config.toml
hidden_size = 192
n_experts = 48
experts_per_token = 4
moe_layers = [2, 3, 4, 5, 6, 7, 8, 9, 10, 11, 12]
normalize_top_k = false
balance_bias = false
router_z_loss = 0.001
vocab_size = 16384
norm = "rmsnorm"
beta1 = 0.95
train_tokens = 370700000
max_steps = 5699
dataset = "wikipedia_en"
Below are experts of layer 7 (counted from 0) of a mixture-of-experts language model. Rows are named router (the router's row for the expert), down (a neuron's output weights, with its number) and show model dimensions 64-127. Each number is 128 + 32 x the weight over its row's rms, rounded and kept within 0 to 255. Numbers have three digits each.
After each expert's rows: a language model's description of what the expert responds to. This comes from a sample of Wikipedia text that the model never trained on.

# expert 7
router:139119022235142127146146139114094099188212212113196119103124170101170118140144133088115146138142128149110102143118110127140198109106118144127151111116114132065123115107200133149147102110105095
down0:106092124148155133130103074103128081112150153121141146157097171137149127147094056114142140168077127083088122121096093195167126117142082136128112176081096139156082106117109051105177124096112106
down1:089149143114118105205063125098168094110095149135046093159161104183143119104111150138088136135143105121107117112172077130176146130124149139111159091048093155125175176154128148072099132089169083
down2:167154128097113136145146124163143196154142132077098163159126107098138163147152128122103068141106116143115086110111086066136108134090113198164077151055104116139181108187195107147132131140147107
down3:130092159084139138132137101076137127109096109160129157063113134154071115136127133145113147141144146081157108188168125119111138159127083138116148116113131185172085100123113168083130185173108086
down4:145147108156114112157147145106065055176130175150149086093082156150105084090185139088093111168154099116045129121129151091097162143119113129169156106073105149143129133173101163127156079165133107
down5:127186169169131136136158113181211133064133183135138125143111168109191131069130146129155161157173164150144114073161134148125143060101139130122099058134135157140100154096143143070150151060158120
down6:128152159145130109103080126096123129146150079062182150081152110154144129097190096147072211126162130118113095088148138113107146163158144110094137137131104106070157122149164116099149149114097175
down7:043123091150161142152103122100137126183147129179130118172080114154131081138097133127171136121145165151150168158131164149164128112145113184127153066134185115144137149081100169153112040133086096
down8:164159215149140124101135145082106129101119104090131166127204146135122161177117116146167109084184080101110148141158146090035098081153104079175085099123207167061114060122136140111091124104136099
down9:191125166112120127148110121137137056050131127136146146131151114136160112169132140155123076140103091088102127092072155092090155178136095061135124127125080103085157132091130090052115127184123078
down10:112089116160111117179157186177090143118167149097139154103145123116096119082110089059156107140100154164124089112161118105103140136106112099142138109107116053144153191161132126127141135101083133
down11:129132167098148109120109089112124147184186142099174112184155110111164177138175106137196118149135071177087176123124091105158085112090145162072128140118103151127109117148163116084135143140110148
down12:119113196075064112177152129077116163165120126085118177153080141159104165171137063100216130126070126162198148123059090101144160105098085130168109145093145124115185095151125119136047154157097182
down13:112094112166067115112073057138179144127184073120112132145123141110166129130162117074136109130164124112105149183116192078130110106183155139126117091089177141170129154161133130171132127164158093
down14:143140095184104095130129167116169161189104120104149071153119177092088115113192151154083122159146140206106152118102116095101114154140103152107128095135147082143130121094136164134085129159187120
down15:156138119104090146128172183120116124124127179072087083184120100136122120112147116133179155139066156155156137154132163139169110073091144168155103132127145111159115141102217134146128160141104179
down16:155136116121128129089177142114083139150125158128216107140112135138173089139154155148164163111083129134137110142103133155166130101078151137109104095164168140132081102070141073064100149121135116
down17:038103157209139128097117117152098121118097054059168110113096078100143127107209095088154148112105152171158085175188175100166082125049135089101105111136154172130145115140091165132126108140131181
down18:114127143152140132174155175079123204093163092165198178069114173193119094137151094122161142178131120108145131135169138134171204160154106098064159163136147150099125187145127117134133132096143088
down19:131164165105100148136162197105089116143113147119183168154142127165099121068086178077104070169135115170131142156106104112139177155153180089101113120087124107142129172142180137103159112184165093
down20:156111141128092120193173134158147138159156153028209148132076179229151116112144155103121144136134155109099112096129167168121092116171138137156093108146147130146122104145172096090107089184101096
down21:132139136160145113119075182114091076118193156105150146132149181115094109116104148159039115089081141142124156125146173153095140143162125148099098163113123143148139147118100139171045137109177076
down22:155092132119130146083159156149053120072039169122139105093094084152127123172101106180202139149091142104120142119119128145142144099133161122158147154125101069175097120089070129133119094122143113
down23:196115148122174131112140069094191152126125152181151124178207134118109159116113134148141098151121071135164137132062108149122103083146143136155131122112154141190158136042076128152133072143078114
It responds to: Statistical and table vocabulary like overall, Total, sq, average, Length, years (202x), and word-initial prefixes like co-, trans-, sup.

# expert 11
router:158072183170115114140155155101128151058223086099078120116039057117172105146153138099117145149154185137118114162115110101139079114129106133118053113116114158192121111112094176071131149154112150
down0:071159107106204168135127120116120184120146118157128086148142202147160115137182088098104136108125139141139136132126126125074122166062140108152139231135122092165088159126092116101097162103085088
down1:088123121136114115119114095125167143130153128179092109134182121105144108119154126102161124148123140109113047184106168118092137116080127199146070137160094158064170083123098078106154085146144162
down2:092109140144093154131123107120072141095141108174083134092145151129058153090094126135125169131144120136150170152135133149139155115174103117129152187149103153089120170132154077077096173129146075
down3:187144098057126139080099174137156106109151108137147093115149143159088131152182145089143095149087135101164195088129145145063122147174157178187163123069120152144174113175165103109120117142152178
down4:161124132178095149112128122133102143092122140094117141114057084098125124164150165144102129157126158169119160115110089121143115055093157146141106088114141168110150118107084147099162181169141141
down5:118143121186189202167136128175173151075097126159157070128132125144093125140103100115136167131120209150149185118165167123122104139089098099081080080109153170104101067081144120056109178144091166
down6:128177081075129093115126086110142128141151136142160090094127087119189168144086119196073153148120093163129060165129072109095156151152200142084119064127113076129170086117172151108074124141153165
down7:077107128175132160084118156155180158162080087140115156138157144122063186111091139128135166164147117088158086146109095173117162148153090117120093064138060140120117163106162078094141112146138170
down8:114091134128148169110075150150106171095099138118155126134132157128101166111106128134096146121064128125097117168165174105137211100156134036114105179114111049126144150091106120055096169108157170
down9:176173117124186095135087112161113104106128081144138100110118144100125156116111128041105125129166117142167095145124115132063115100126096166131121153171129159158102086141117068135117092141113088
down10:150170107127120114103069151131069131141165138119163140090111132130159116113158135070140090104063134097124165156178143120116094132104087135137128097102163091161132165137040139176151157107106092
down11:106148073077134107200103150179095160156152147063130128108109214142121157073129189086166072175154113146116142088130189090167145168121158150121100098159135088139186131111132110109086131114150155
down12:164109154100172155173094091184111164107202141158090157089164135157132150108119122169120137054129142149143110174161097126099122102118097051139158096189106147183140110132126136169072170152122112
down13:171078139103112188057177111148140160085145175142184122097137112146073102108161092122146187153093117171162120174122192099125148124137152115147091139127170185074170152116144116079114083134133070
down14:116165108161104149201148106092073105130162133143121152128174113084103083138102130097119092144167117124141145163157153160123118142127113131081099133105047143124132120101144109085172209079146080
down15:169138143114126140142112153105127091110125150108038088100178181148152100121158119112127111141094170116146104157083115133119153129126130095163121146154114119105116122168150094123052106193092084
down16:158143156090115132125146135105087091105157121129186124138072121077125122161125205173073172155147088098171157180089123104140105151142103161114114112180143103192135126068078163192181123139156110
down17:141109126149075134225137083181101156114150169132091125131182137118135114130106172124093116078148113148191145122146156100193128166130117058134121109123184137086131083118161122182149156112165120
down18:144177143100115065123136184123102152145104137091141136176125134133071155107158106107177150128126145090171106105125109065113148121138085100140190120159113101167081158142096137159113086127152088
down19:165116136104090153054180121123172153075160151170107131176165141137142108143131129134163142161158154133111121110152110128147180086134075153142122082131135106153118055130143117173131156128118141
down20:109176173125121090158165209124104159144107108108117133162107115040161080122112147106139148153102136150144123103128109101113071129180180131142146092096100166136122121152144132168099170138118109
down21:182120136169122155122139120163132182132137189171115109157093141122110170161126132111166080071139162166108112110116133103135058119130124097146117141175148108176140124141112131117096075096057134
down22:120133139120121141140094104089129150166115121140143184136097159110118115107156100109156040127080092097146140128151163162141101105113141112109130165161151098152094136137098173134157155106116095
down23:144069142093091141113132088057165145144145093111081160080111076118173157070134143153090138158081142193104082142093171121108128195136120156124131172104090081097127095113078161103145145099108120
It responds to: Accented or non-Latin letters inside foreign names (ğ in Turkish -oğlu, ü, ö, ā), sentence periods, closing parentheses, and plural endings.

# expert 16
router:147166147181096119138144142117051134139063240119170123122196078110196119135144138077110154142143131153115113115112102086152114109133115138113083105116135062080117185135193120100138134099101116
down0:150123137145093131132185091143153088112049162139135130079168159108169119143164098194082105139102147140101114116124107122171069174161078121149159150096127095107171044141169118108118122110167110
down1:063099153073113145112107094134071174214050143149149093117138112131128170128140082103174190133104159126085144123159146116100192165113109145135142122104120095080135126162149107093118118098136153
down2:099127132144107115124098153095153101155123152121111168133084085086161109137158110117118157130167133098134154110128054101143091123134154137083209093104155097140181177107077124127104073106151180
down3:130124106121158142075172124136151113193112119166164148173133172185177123139179069112108148161126119101086076112097154170115121156119128119121089093114133134148136091112137167124138185137150161
down4:099126166200142087081129110106141140174121148151154140125108119148122146133089147154123188176129090143171102110107119155101130121118149127121147144187129149121159076133115148121109153147097129
down5:127120090150172132125193124067132104168093117165182152106113149166130077119158149157115144129173075077108069106166131172102165162172159164130170153136124081116118111107064160056107138156067119
down6:146154133138145141159158139170130098127076078102130087165081118077165136117123152108154153107138151133151133107154190100108201161134149074164181154078121078152106125199151177136133119103178112
down7:127108144119119100141142085188114154063128059140081129159109142106103150114090142139090135132181143076099123115121162100095097120171081144130074175108080151101148103137184178175082120135115121
down8:118112134162164157111074162183140154105113109124183113156072125124140119070065112204113149107178211131133167172073091147075118085128165139139078114187140182125073156126123179127135151176061055
down9:091174142092110116121158066089125137126193145130092046142092177097128156127135173180108081111119118134092150103082131143140136146092072125073157141091091089096175208173121077102142131100118134
down10:156076129126190124119162127116160078138095143122197150112126068121141091130159163136116106138121106074112138127160150132117121114160077162157080190118089147132143050103108124142153125118072144
down11:161076164094181168058063143135112166144137130118067208091146147077129143200146142067124116079158139166094031117130076197147103138135116138110149127122168130085135080152089129133136132107139143
down12:174139098155141153094110126205091138157161154147141109176144115181147136148123140131094144103148132170021101134042141147155109140139102143117129125074128157123099129190108116098102084161102127
down13:006164143114125150102083135128164127096110094067167216091142113138107128142129144164153128092142094155129070123133116174160160085110160165120124098186099094185119119123212141144168153125105160
down14:149127104051172113073151140092159156147116121151107137132153055161079145170119117104121167071103104170202129136089112149131062137086086132120161064132145083111149166137149140141120121124117113
down15:103122132235087149114126122125166114144079154077155051200145146131133105095117070095159067112127142135089124099125141055095113154120096094175080155117114162103121139100083132114170143099163106
down16:129126151116112133141159160070107152116129145116091186128138058121146127091134154098186171221081153146127123137183122081115110141097111106159159161155206139164118118107194088176139166129136156
down17:123119114122119142120100109125159137105153033132157148194057121133089163087149100083135176083161153159126069118136076188098102158122156077158137195113096145121126143091145105147139115115122107
down18:160160122129143104120073160087072121150118162122079121123112145185098165141108089141135158110164146165166129133099124156121107058127141127160112135045105101123082109125109154139136112109080110
down19:120129148111144130094140061184138139132122148119166109095148098164144188107119120153120140094102131104186159146148168138124193147093046091134174191114134087041097085158164166100151139101123131
down20:131155189149083183129140176120143099091084118174104161142102126150088130136112107163122151128083161182110199109117113146140135192123189109179098141118148122090107105108115066114094088148091160
down21:032105162124118101116149125156190122086133145123107131136094165119124113137139120141107059067093112083194129123143141090139135107171128139154166187118102140110128077123124213085086154159135127
down22:088120128076240138151108168149178156163178135085164129144127147134136111148122115167091140173112136139183108133082123147144146075119103136087135081140136121195158110106100158132136097114103073
down23:137161153070081091107167114165144127158107105109102103129109127079144175086102110106125112114126098160111109122102165116138122145117068158102113083144122185149173149133135089118192159088114131
It responds to: Past-tense verbs and auxiliaries after a subject in biographies and histories, such as was, were, served, became, played, presided.

# expert 28
router:137035082171116107147152148114085161137237184107082113111128195113133111104152146103121134144152075139106118153123102132132028111126117150116216114105124192107109114186168161167137185136110131
down0:113136100128133096156096125087166068131071170178106120111171116142123133175164138146031167120138112139084160101085102136145085135141127114181152139106165088188188077118149086058110172132158170
down1:160147161179131178146133103189083123143146170136116095131086109132155132120145144132148173135086194095131108121168086152155114104125104119076168145128166097083065105173146141176159129121140172
down2:152076176173139136093130099124104150124118099141120116096099136158089104148052082056126124193120166134164159100145123116146075153134153141140160139127102162103165111134121145130119149127150089
down3:139117144069093156152114085094130124139170167146144145142104120101105160121138133118205131131054158120142177104134082146119090153197084089103164080082109116095076083181095138158124098128148097
down4:169170192147166101148079176084121099161159095153171076119121195149096125100139056146139113117178118160133102082108148102181104113171100160073167106080154102093154118134138141162096161172097140
down5:113113158070151187118115140143062146146072113222137119077186155119107088135095116163122131095091121120119097149098090115114164138109163132127146154164140088120150074112099162086101128132216112
down6:120106106214098134080129154185128094167162104088152135159078165122130095133159158087109145230146092117105130138181132103096158100161178122081103112117051177103176123137133109131199138101181176
down7:141126158114111124145166145120084073076122136098102115148092092085107135107173139135135133103133137124103161107149091127122148130097123148137108190112082155127120107152130122093204108183077101
down8:091122161119153144130131107139098137115074103143188122162155139150100121175119157078136165116126131089075049077100127159108189148157148164109125112134139102145138160133103090123152166124140140
down9:120128118157119076145183117147076074160155051123150109115154100078115171115130106092043148105100121177120159057134084082110115123179095157178047127132126114124077064147142122129168145166140194
down10:118155141044184124134117096013115145152137122154139120123140204112142142116137123114188122146203141162121115117108152076125132161111133153198149137065156126103160090085065124095168138125112174
down11:106129117178064089119155096110111199125152149135111094095134077179158102139097085104093096096155107127114110168132106083089151167170179125137184161111108113161163121205169071180154116157102162
down12:117126140146134116110085101167089146123121117127133120086091179097088108149142032128086129107103106124108051093055125151152097137146157100136124136094068182158122122144093125155159096103107059
down13:124124167115124148133119097141122130075162125121111088068146116179150235090144151111145129134159136146124130107132135148150126102130136151102067109185167172136163146148108079066104088130118149
down14:162122110106156148146150146047123141144143148140114080129114241062120113122166114088093113110150173149162131139141113179148128086117096086175178110135096125089131131117180182119178137096137187
down15:133168153106180063164115119132177089160195109118106167152094131095130094169163034100092092145105143155068127163178085155144109132094089092104085176141069131102137148199146111133128136085068167
down16:075142141144145149072121104087123141124187150177099124179109094099127108104190185101135117117136132107138120192083147096101126194085132141149186090228143121139128125155121162099105094054119131
down17:108187149154089147098169108114137159116103123139061116070121136128085134111131187119089203160164128099161145119099161088173165143132134093106169107116148084149175152152155065117113118149161094
down18:123106191161149134108133171142164147058117207178133141147116180159129115139114123117092127111093085162083125176134113123090185161062105072126063081109117112161108111147121108102070186135121161
down19:122129181112192161198118112145097142100134066154081133109125185084124128116135101094112075105128209137159099131093084134138151141113098163165104161090139140132119101129150183109092141077101092
down20:155123108108105120122102079132198125134114152126119124150162172167144153173160168119140098157103131153133133199124167080116124082121173162117166120122142131123096159126125103106070131159176144
down21:180113181108151101107154117133150145120125184091103097118144192141132179083075147149105055121126157131093112073108120148116146080095130157135118154111075158089139074106135140132179085147076124
down22:082141169078159128103167113084106133110154116146139146130089096158128093176157147097131163159154154101102172149163128091128134192118140151101099173149144104115130104082168119104131084057153163
down23:161112102147128158158105098130103125149085166150135110058074098093165126117117117109108124136101221072131086120126111179154141140157082137127184143103099088096061130128094168132110140123109130
It responds to: The word family in species descriptions (in the family Cerambycidae), plus open brackets, commas, year pieces and odd byte tokens.

# expert 42
router:148159135146153131149146135118144062128131086106086124116199035120167120120146142218118133141133126150120124093110110135154099110126119135107132108112121161098125181077163095152137157149103161
down0:062165140103057169171166129111111205135097133097127135138148079116136103086111144093148113037173141152144056094057170133158126126087173151158098149129137059145145112179153138139112129171124176
down1:127085143132137113171129205161107142104105069148129088146112159110153138117164144106158145109139074044136105148122091108093136193129105098112148165130126125105120155098167158144126121087127129
down2:059112090151080133127127102089224118167067171156150134119035104105136166146102137156159187117108186165122114094120109074086096110170145072131118096135067122110131140139132110124092097128128112
down3:140116150140156085138123152138079083135099122136176073111103198099147167143142147141110120131136123061135148170138179107099181146119148125133117094131103171133149135182153171119177111094110185
down4:064123139137113121178090090118165166165108176078144092136187166163103191115070064155119179131105109100116081110110184129163092139109123083114147150106058127132068110129107115157131102102132064
down5:107156167092081134152066106102094144146154097112103122115061172149138151097109083148171134175149103166167107128142123108093141118120132129054162132097149110074163108104113080165102128195131137
down6:126158122132113126070136175126125128138200156118145044165114079081106170116106116114161149214112151095113156148049164121123117169137163118131087135092144106135167130203107146143108096117089143
down7:158149119132126161172092140129069155089097070184121133118110121149198135134164096145131142150055077128090138130085130142150125115151119096139090187130157129132179118182139126093111142130157133
down8:132100128107105098078140125100078164095152135121163183110195104133126115118120135110178131131112124137103128097169132117101214122119079131156181108146044116184138092112114135142181140176125148
down9:118123106148099086061145140148124118099090112125138139131166138089139130116087098140163137091125112121143142133086114081132127143098130123148140093134068156090167078095131071147191129086127136
down10:130115183072144117118182112141114087160147143102113159188128110074166193098116136105177041097102144105173177130103142135110152187090085164173064199131177168192120114170125173126147129080155095
down11:132165123125123129165090175105093090142195097128152136116104148135186152186120104111143181173139140177085087112136115149163148142185043189151118086117077137111187076136155141135135164091149112
down12:101098110113148132098103178101147204095129088144126115091213115088116129158163158131174125121133162150127094192105127143090141096130165145132096109088107149079085063162150182140156071074130110
down13:191144140130174150098095192216138128133104103117086034087145126107124117103127117138146143131060136100165134160065157137091158132122167160112117182051096110058127172127151149162134157136133119
down14:104102114101112139122048118131115131106144137088118053172152169114173151166128091084164166121127061174130077114145138119078116149070087171133142140112151104140158091150108128091082080119117167
down15:146159131159139164152114178157080163137110149156144124116143131151143122128099167150140102112132114112076165113136124134165089099163156092139113194055097101101095066127078124198115130136126113
down16:114136176111170093093125082142099102120155184121049134108096125121096084109078160066151123125097134133116138091080137188116059131147082160089209129139168068114125128170066116089228131112094124
down17:081113103119121135157115069098194117143174137149149163147140115076128162163173115151148123151120143153158141129102084174144156165132067111148137080126117120137148138099152164114095084172132134
down18:152107132164125140064152117138091107118175137177194115135099123104132162159095108203093156075154154160100132125066067140087077057100130103118177103144145207080081169142131154114169104117113138
down19:136158132083091122086161133086071120112077079160167161076144141121089150168163096136081133075171131144160104116219140090107120163117078154178145175130131139106181153149134068110098178069162165
down20:152141157101080133132145143122132169123133058135209123176128109217100095139113134202137127165118101156091117112132131134098118152137143139086117171111158107122126122124100048105167114112165135
down21:170104160144112111156137134179096111106096070121238124193092119167123119115127152121215133105129088135105090146103144150171148084091104166069110105103126092178186143096137080107127181109144102
down22:169069108138166112079162130150116106135116157106146066127156108160115135124138175141069104171103125180165169110127145120141144124088107153113135144153064100128095089087162109137114166112182155
down23:068160116141159085142073129166123092151082161143066145139138174112193162093117120133106049123145139115170069056088187181138132117117125120140129151113167130173169139156173116135083136131189118
It responds to: Number pieces, percentages and slashes in census and weather statistics and sports tables, such as 321.3 /sqmi, 81.2%, $, 78.

# expert 0
router:155088136130163116139144138117095065171075146114162121101182255122107107108140157086106150150167136143120117151104116100132140115164115140103145117101111173064102121106189128097151149076102080
down0:103087077130105150155144111099113125172109110116109156112090118138149112084195124102158148144140170083159077091122096116140088136083172081115113155132129156125146102077161142127148164160097118
down1:156105155084165121103105143113091139125068117129112126165184107102127158131102171115154142115102101156138152138166157154183160156106099130125079105144116116094176093110186130178075101065149106
down2:120109053126141125112108152103161118149119194129130123111159100136134144187102122119114107145108082149123096167144139118109109102092156139195085155189142174126134098142127139115036103178076103
down3:162133149208160118083063120120115118154146118137165102138122091156118116133120148096136098164186136130098135127132049165100126144123086136087153120108115145155050130183105136088127171107165100
down4:156154177089089147086118103169133126163164097128104142153172131110177123121135095135117141194129100123096060118123070083160093042135104129130135144133111150155092087073125106126078109166098141
down5:066116087148148100099116120124181097109100103169191165148126076139042116153133138146085156127134127112116112107112146148169092154147134082143145100147140103140173106139119137118118154163136120
down6:055132131098147139207083123106151121113137173097083136134104087133075151129174082146178133112111151117092162093091099204142113158101134140123171185105158152131095117192121094172126117099086171
down7:133111206085075071143101115098093117102153181118106147134155141144134095118137137157118144129097115114136084172150107079131138067188160109150062153085121158123107152118163166133148124154159122
down8:144090107148138143156092114125124117132152131109111103090143130086162081119110107137130108154172077185169110202153157131135167128133152087107142142078178130088131096070171191165187145075131140
down9:192072101116107154131116147142149105182085112124106138179135094116113106168117137157148126154091168092102166157140218165117133106163096112153133145100150114141129168143132137092171090102112168
down10:130166059121112127138111082171117085096156107162126155181136164119175171155093150205147177122124127098156130133093113128135177115079166087111095174149051164093115092047141143150155189080108106
down11:110126113117159136095119134094096180118105154138166106145177110150141128110075105185156066083111088146150068153182113160139100217120093145123133087155117140140141160102089136091123157162129055
down12:114127098174154082140141095075155156098184159155132179167140156108144104166124115109099103087119093133119132113121072136104155119069140151106092216089162115177100071133140135158116150133188171
down13:140144092144159119088138127043182133156142134143134138094088156058095179172171178097128115082172110162126147113048155124113022136149070114098166117127124102156127154104121106077123145138107181
down14:077169081087124126183216127155180049116095107205086095098129060068094113159122123117184151141105140132140118164148114141149132133146142108127127130140135120142149114103169156147155127101116167
down15:114140120132067146171065163110171190153147139137157104182234129104123153110085153145102126100177127101165193181175190135137113106096114093136169123103097090154096113159131129103174110141112089
down16:131117198164139103105150178080085092160110114102133161088158055101144128082120099108102096122088085145114109078048104105141113163132174140124143191202184112103100131104143127135147118101113083
down17:129149115155075139101147125153096188096137189181112147118125127154118139095099104135138181157140200125095202110113208152113165143111137099120139112098100113079121150164142068191087177095158130
down18:125176116134160172111127185118141152121133138112068164171199130099124100109158159143070148098157162124096137157111097073194146142153110110130096105151093181073115105073142097103063101203103144
down19:152088077120055133121109086173138190149080163159118135165120152110185150118149152134123062117115167151100141113161154119158114196134113082096108149123095191150150237047120200107079128215132145
down20:065138166154145148121137067079111180119154129098177118153105124176146113097112086102104083110174122129129105160154108176163100166081145087106149141145167175160119075089104115100102141141127103
down21:114201123175138113160123128104113157149111144161119163101122125105134118177103105135170081112171135126173110143140154147192126136086069204144134087010069093112107132182101132153113151121086120
down22:114148137112092128130160124137157139160153151159118103071161082142162157086147136135115120057146126162109102158097139150118107162120090122181101108122137146154102126156143135122184116126112096
down23:204120120064088160135156115106142119128100099177147115121094060141145088114106175194142161123141109092143167159208173111190145131079132111142093070137132107152117149095169148166163184138104106
It responds to: Digits in table cells, years and counts, plus everyday nouns like day, year, people, woman before punctuation.

# expert 38
router:151143238218154113142150151105112169142084163102155119109097059116167116132148148039122144151152103137106115122112106197155032103142113151122091108118126054182108134128138085179134142080111176
down0:082085155129145189131118127133167112154126103119199087154158089121161161138121159079131136159101080094129029164117167115149099144107192135149199161140126092156112107170134126097141096140153166
down1:105107131182136122187146164157104155176101122162109080080170149117139051167115088072142163084175148200091102092132112134149119072151213145088150092109099156140095104128089123173125099130171120
down2:135129103127106165139107113180111164070125138163144118114134146162177099131115118144133166126138135092083149120131047096076105130177149103123117100130135108148088143126127122094090100171115088
down3:077110153109088175166105100112107098143148126152185094158093152143131096091111105125094130152100095124129122126131066120144083119130106185148094169142099138120102184070079153130129084154117085
down4:146121135152105119142079129110153131090119157188170073137097073121134081137080137154186143145113113122125163123089149102117135140161141127130161149159135131120137114102107122106119087154170071
down5:086121182125160130157134070122134134160115144156123152149105120154115110090142141150126125111098173147093140148110123082152099109132125108155168175144153041119133088098122137115127177055065161
down6:118119143090166112157100149109155133088127171128107179124172100128098131095168126152103086103111118121146185096133097094116103122158159112065165147131097149153158101148114093066188117160170134
down7:117163165087117118129139158150154125128101138158119107126140149158148109136152092068085155107135078070161092154106074115133101145200118049184125117156104094154143141123117122116121123092117110
down8:091110140146135118159167169180138103146124135120171169113103187154128131138123109166128135133178065155155114143133131143128168126126151086111153099094192127071163125123112139180093095107082105
down9:113143113135121145093156137164138101098145122144110144139073180142115162160152166139137064115203145163120164149114116124160157134126147084142139101160137080095112121157089149126183119149126100
down10:136114167120111121094155149103115125198139144185162114139126097153141099136120098068122098148118094110177123155094081133105132177188194153153150159165080144164147120115137111165059099128089116
down11:103074133138131086156146132139158057145163162179213084158115124141130104180081145160137156072134126107136166147060177142131125107140121175123139078136188120068038117165117118112159123091102120
down12:140127122120090099148117115131156124156091154133120121086136124159141131127126143162152125133185067083103089121086154173093156129203079115165061179107131162106124101139120131095112130172159156
down13:225132185169145104087129126136145106135142160134109149161129182103164104106158163096168119140152117177089132168155159130088160091097116155089162138083156169104077187118080087144128111076125147
down14:102116148107106107124123093083135153125128147102121147128100084118183024147168100112075151159111136158099103123088090145100125108151161167127112124073105107124100125138150143096192140147112114
down15:156104145143153126026102128099138121107145131122131142167061163087144114110138137098141170099174195134081114198112147165167119109119070144126138117081151126094120098132136136127119111156111071
down16:089143087152151133157094200156130106103115156119173116184165164080180178058133142107070125136183159175100137181101156154107173154126104081131117181113137134082124093149154190157137096137139111
down17:092095121142147084072122154169148145150170101134155144124131103113121173145119096123064153130133118154122150135075133099165121121162124208217184157132150162157120087152099100202115160154167161
down18:113144141113132121145123141160104086145150140080151156139085121114080134179113148210094175138149095166114104168130155079118186157156123093155185141127071173093128088109114151107162151103164126
down19:124137169143103138090083146126117100146096134126106173073134123142131126110184096195163051134081141074123094154107128090108010102120097146140137103199078163142143160084149167160177161130120057
down20:124103152087168091124088138151179054074136117109121139145114122137123143142095196103151141124077164109129111157114100062101143085142115146070132125150094171131095146142095229136120154151096100
down21:120126125125143121149106148115096153138134090139129056093140133144199135177095136178177126175171141069093154168146131169128143163028056113097107143115077155050075172188082145172159095146129125
down22:170144159096125088144166099111126153128172145168159113188117101128143144124103086135135123145079124095079129088132074148098121115134082166128110097108094130117165102178226155155106123132126143
down23:138167135132099167034117160116085101127121154145117115124109114090144098122163168137098108188139160143137191083149145106203163081080166128182105087109116143133161140124092179151140131137132158
It responds to: Past-tense verbs, participles and auxiliaries (directed, moved, returned, would, did, had), as in "film directed by", plus table row ends.

# expert 19
router:153058110064179123161144138091189157083072088095083107117131112103176092089150156109094156137152133135098120144115115097158105104165098157101076114100109116222112121167166098118136180162110154
down0:166116152105157129127121084122178142091142091138128115155183134139103097153103114102119156132122139110175116083117164078105087175117077175175118102130130249112149102073112178134143108139138142
down1:085136142082152109168111094117099110169142161157142109131122146095091126156122196096113141114109122135211133142102129132092109089168153182091109117074047086156153166101145143121162163084077139
down2:173162233131154153048116091150148148077114166110106108154104142155134111137097075135092173167100142145100128158145180189126104126129120149118119101131133137129134097169149135119093156153149091
down3:163169086068177104104138142140137072166105092137095172128134072173098086133190112159120128124135163088092112121133066146112095114111102165152122146078099126086174164158086140104151149124128156
down4:132059114125092062097159112139164151112086115121153126104146049127087123074125146130131126093116112177132141097227138162173196090090169126133162149150076150145164128181127141166094158132144131
down5:088104104081144097056135093154209152129149075150095162104129111124180145167094215084131090211122146140136108138160155124089101148123082152108132101160071094109194118175134114084170138134125176
down6:118160104069123083146097136174174107164175098149124194120126179085142125033161159126155124119150089122152108115116154096128148170141144160115071093176127108142154090159160115094175091132093136
down7:104170109122149122126102120102108173107152125178097135150127115188068139147150124153099126106151095132149117207147111113149151120124111116124142100129094060091080139153136103154125111084112189
down8:108119118204089116084079189084236164121117136182070086058136123159121074128161115112083123085141137141145098119077161111143096121161093116132091073104048145079129162164125166071100188075144153
down9:087089101139135138151145161146095100108137145125131158107105120122080111159104119111139097084144132137140159102081138163078133136145108063165176145129193103131126108114143126102099145136145162
down10:112124111096085137101143117180162115162147185151119111149097158151101175145137178137152177107139118201106152059130128158086073131164151107125100154136174125055102137155140155117150111090156151
down11:152133094052082141123127140124093215115117164183195153092138130118149182083150157185174068091099099118158134104157168182151112144103168117119093168194062134094095111119143152134108095083155114
down12:120144172150168118177137123127149131130103105099191156136097168141140095147149112106150151132101165107103121151115143086156108139127201111104107150093168176142186146122158100111138125162098200
down13:131140095168074132207146064160075112130125156152171156102100099147144069144090158144131162135104154137093173105105056148217108115146122102111151145099172128128152117133136102131118127103185132
down14:143130154109079129170083134132115125103148089145135140163072148125144097097163131107124101119129177091116138109131169091121151142123120152137165110106187187152104093117072101142118143157093081
down15:167072092073101138156174136119138094084143205173121140118162122130138091140120126103110082125128120177133114090095134061128112097136169204099133127114127125088112110145154075135178098134163163
down16:110131134156104123120168092139140129165083132164174099061141128154076111166203139171107147134079125121124161158128080149181095069100064076046158060165083148119101117136133131120161125135122164
down17:128061130131193070174122096104088087161060126093107123162061082145122118106127146160147082168116125084104172096069188118133065156179113069136142152109134067133124117131122115131162097113128130
down18:192118156102110099109134082086119133055142142120126128147084086083086123181131167127103117115185079123118111165071116099109120150079152147125141137105181138153167117162126136145087121139176126
down19:132211169117127119135188105100149172112164140158127158125123127108125131129140115128142176074163131189221156163138106113103122081110184106124124173098162094118081122153089147122129100064117064
down20:147182118168153185150190160110157177091107160103088170135189158157162142062122111125113074046122202141139125088079096123115167154166164177146100085117113132079091116084112079141137144180109143
down21:111145141146149121160175080073127125149127176183173100150128114078089117094067151105141095201114170071109134170109210164139115119066129138131146101150093122146092129078142163148089171118183137
down22:146156102088149154190139185122125153157076143155120141108116167124106141129105202193125129142101141124087133186042106171113157106080112176048153108098092132158127150151170118128168073076153160
down23:170128174127128109087119166163123125102112168160176107140103155116111095143111098146119111156078085163087156100107171146116128141087171143138114148150112138122158138108105176150127151133169098
It responds to: Digits in years, scores and percentages (201'3', 4.'9'%), sentence-final periods and quote-periods, and endings like Pan'ama'.